Below are experts of layer 8 (counted from 0) of a mixture-of-experts language model. Rows are named router (the router's row for the expert) and show model dimensions 128-255. Each number is 128 + 24 x the weight over its row's rms, rounded and kept within 0 to 255. Numbers have three digits each.
After each expert's rows: "comes before" lists some tokens at least twice as common just after its tokens as in all text. This comes from a sample of Wikipedia text that the model never trained on. Tokens count by the router's weight.

# expert 29
router:094104139166143110143117112124121124126122136112153108130152131123115127132137135134083134116124127147132141139157135107167169111145154144139143142131136120141074156103129129121173136140123130103108151112110104120154103122152070109138128133100072121123125147116081144131125107104110173125133125112098129147095139138128159111174143146116102105159163115098115121189161139088096135137114
comes before: " he", " the", " and", " which", " it", " a"

# expert 24
router:090127122160132094212137135071092158133149134132133111113142152140162160119141164111134121133101150142129167140150097111128179108156163139137103113149144109114129084103132112125126160136128172134123194115139131161129091128112078114127153087127092098125118174109129153115143125125146149101130078088127091167120157126097126148135116103139136154113162142083108099132155138122131130090154
comes before: " the", " a", " his", " their", " this", " its"

# expert 28
router:110096092152115120158105120151083156138117151106121136096130157127123168132149179132149130110063166139133166167131108135111199109121155122132082158170103130162114120106121125129150130125123127140143168154165139149162111157124095117134156122107101085119094145160100095131138124097110142117163116086112105133125119129141141147141116132145114116139141124091119136186118139143134090126173
comes before: "201", "200", "202", "1", "0", "199"

# expert 31
router:144115089107098135172079099126135133116108122113114155102159145158131151123109165140107138138155119158169153140129146124151093144114153144128101141136160103120104101120126094087139130138143156101130172114137109192123107133127074124140164112119078107159131147098076123156138115114152158089131114097126117130085147137152130155142118146077105139122138134116193105123168141110146095111145
comes before: ",", " (", "\n", "'s", " =\n\n", " was"

# expert 20
router:132132129161115173149076109101143138111166137129134118109159149113088146107116172120104124121127163156148150128155173126116078093178160145151163122121146083144140155107118148090144125157149127116128128080127082134110096133144074102143129109143115076114090166151126131119161143173113124108124100068163094164099104117118110150127118134146120150130150144114161124123099125110180175099129
comes before: " |", ";", " |\n", ".", ")", "ing"

# expert 21
router:142093085139132115159098083068079139159079140109121120080168161122137122067171116118139113146149140126152152146185132121171138132138139126147097097089102113132092145109130087107086108124141132129115165128135131141099095123144068104164155098089102120085137171141114161124102120133108147140124125105150078161106135124128133143150142104162118130107188135101132105110123128137082118094151
comes before: " to", " the", " in", " by", " a", " as"

# expert 12
router:115136115132114135139101084100139144095123112159093165111130145154145117132137144103112161100128150139171135152169191156125106098146162122123101118134134118136125159088126107105132103120127128124121152097116133134120127146115117134170127112127113040140073126139105145133136082152143114090125098127152136188107160146105134148115141131116118135119104128098139138132129142121139124142137
comes before: " |", " |\n", ")", " (", ";", "E"

# expert 7
router:094115132154144116122137116099099146122105127100115113134144139127146135139139173102135174142087153114101171129126120084078181108141138122163166136104123139112103118112128110129117163113135158101125192125122128144103095116134069141164140095074074139125093163146110141100125105147209155117123132100133094138135163159123170156164126124116148130115150143138165112124152111104115127123140
comes before: "0", "9", "5", "4", "8", "6"

# expert 11
router:165128070122137125154155166168118127167132109119131154131162141132103146157145128127184123126126162083150161152096158140146168111122138153154122110127142122146152131091123127133079124103079129138138163137154086152146137150132115140166116082115098114132157153121115140172122095164120119160119107108132112139101124112125142175164134101135144151119171114100109099147121148090134105076126
comes before: " a", " the", " been", " an", " well", " to"

# expert 5
router:144159144113144106181141103103090137133125113166127143143142162136138156125108164080151156121139135141141176147141134116140135115149145136148096122144137105118098130070121131122119144131134132108143138129168107136126109143139106098150128068109146100112086148149136143156129100149140118118097149101098109182071139109123131137117101152145158114107155137110153117147106094131126137137144
comes before: " |", ".", "–", "%", " |\n", ";"

# expert 26
router:093098125159144097108106140132157156146154132137115155096146123117121145158147148108073155111142086131129109159131134120142131111170158129151102125139154087128109125093150144113152134114148141103116123125156113122101091133138099108160123095133126088132104156160101164143125136141140164114111107104115111161089140148088145156140122165142124130142154113128133142146124129080179143118152
comes before: " of", ",", " in", ".", ".\n\n", " and"

# expert 19
router:143103110159121120154134109111117140120105111117126156108177133139130158150125148102116130122125086169121159123161137109124112116101143123121121141139170083127135130088112116110118104129138136086129148121119124136134127155182108090146129085089114099135130139129116163121114101143140137112140129098134158174101167136108139147114152141133117144098156140098137123159167127088127134138138
comes before: ",", ".", ".\n\n", "–", " and", "th"

# expert 23
router:118108097107143150141122148092158125160135150142158092128165152103129128126132151129136172124115102143142170123169124104126146072158187136142118121127136093121109079090119136114082124112113140131122156135140134154128087150155110114143113087110100121122090158134135148089095117147147123140136160125135113163150164174152136135141108123119126127133138100144106131152142156106139136103132
comes before: "-", "|", " ", "|---|---|---|---|\n", " /", "|---|---|---|\n"

# expert 2
router:117115108132141135136107168110067110173152129132091154134144173167147133112153151093098175158099168129180156120179139117133127075142142142132144136127125103155124140133120137104137115140114125104108143146139111157109115174129118090140117132096125141134090125185083144118142108156180125117140099116139111162103134109148154130129149120124153154137120077099126135098104156129124126138141
comes before: " |", "0", " |\n", " was", "1", " is"

# expert 10
router:164144120144112112154120123098129116146116099159164142113146182089098161133180151109117120116103131110146138127139168143123148112155157147158099105127097114129122179128168120128117109128133144111112137166146145142132101124146095109179122094099128086126109116136122130136157099149127138106087131100124133159117139123123100152159170140112129124080108089142145118120120146109145105130163
comes before: "==", "The", "===", "In", "=", "On"

# expert 22
router:114095098113158124151135123102089130168144131101124117121176129149140138121106121102145110130101096132168091139147149108133129111131168133133104111116138082111113127103127108123117129153160169092133096122131110137131097142143125120108119091101149115126158158126121173141116101129117144127138110096129116155104133117134132141151147133108106116143151148142116119129160154118174154119162
comes before: ":", "\n", ")\n", "–", " |", ")"

# expert 27
router:092134144139168117154142137129162170129132149147109149120146185131133131095159130119104156148168100171187204145138119144113178094155159123132101136136146129140105108124093116085121127135141155114114186156127119134152104107134114092115140142122065098122148111128109162121141107093156123161138124113123095137119127143126163157141137106094112162097154133140137104149137118103172128127160
comes before: " ", " —", " +", " −", " \"", " %"

# expert 30
router:099122109120138091123116116115105166121102161140162155107151174107098112103171152161133116116142145142125173146161143150128124111148151139167129165140126132147145090147141144121153113116150118110096118152141124134128104127125112114155106106098092120146124108155161118154132084127117142161180127118121134123070127130096159125164155147150110091116121132110149151152128165113119116103086
comes before: ",", " of", " and", " in", ".", " were"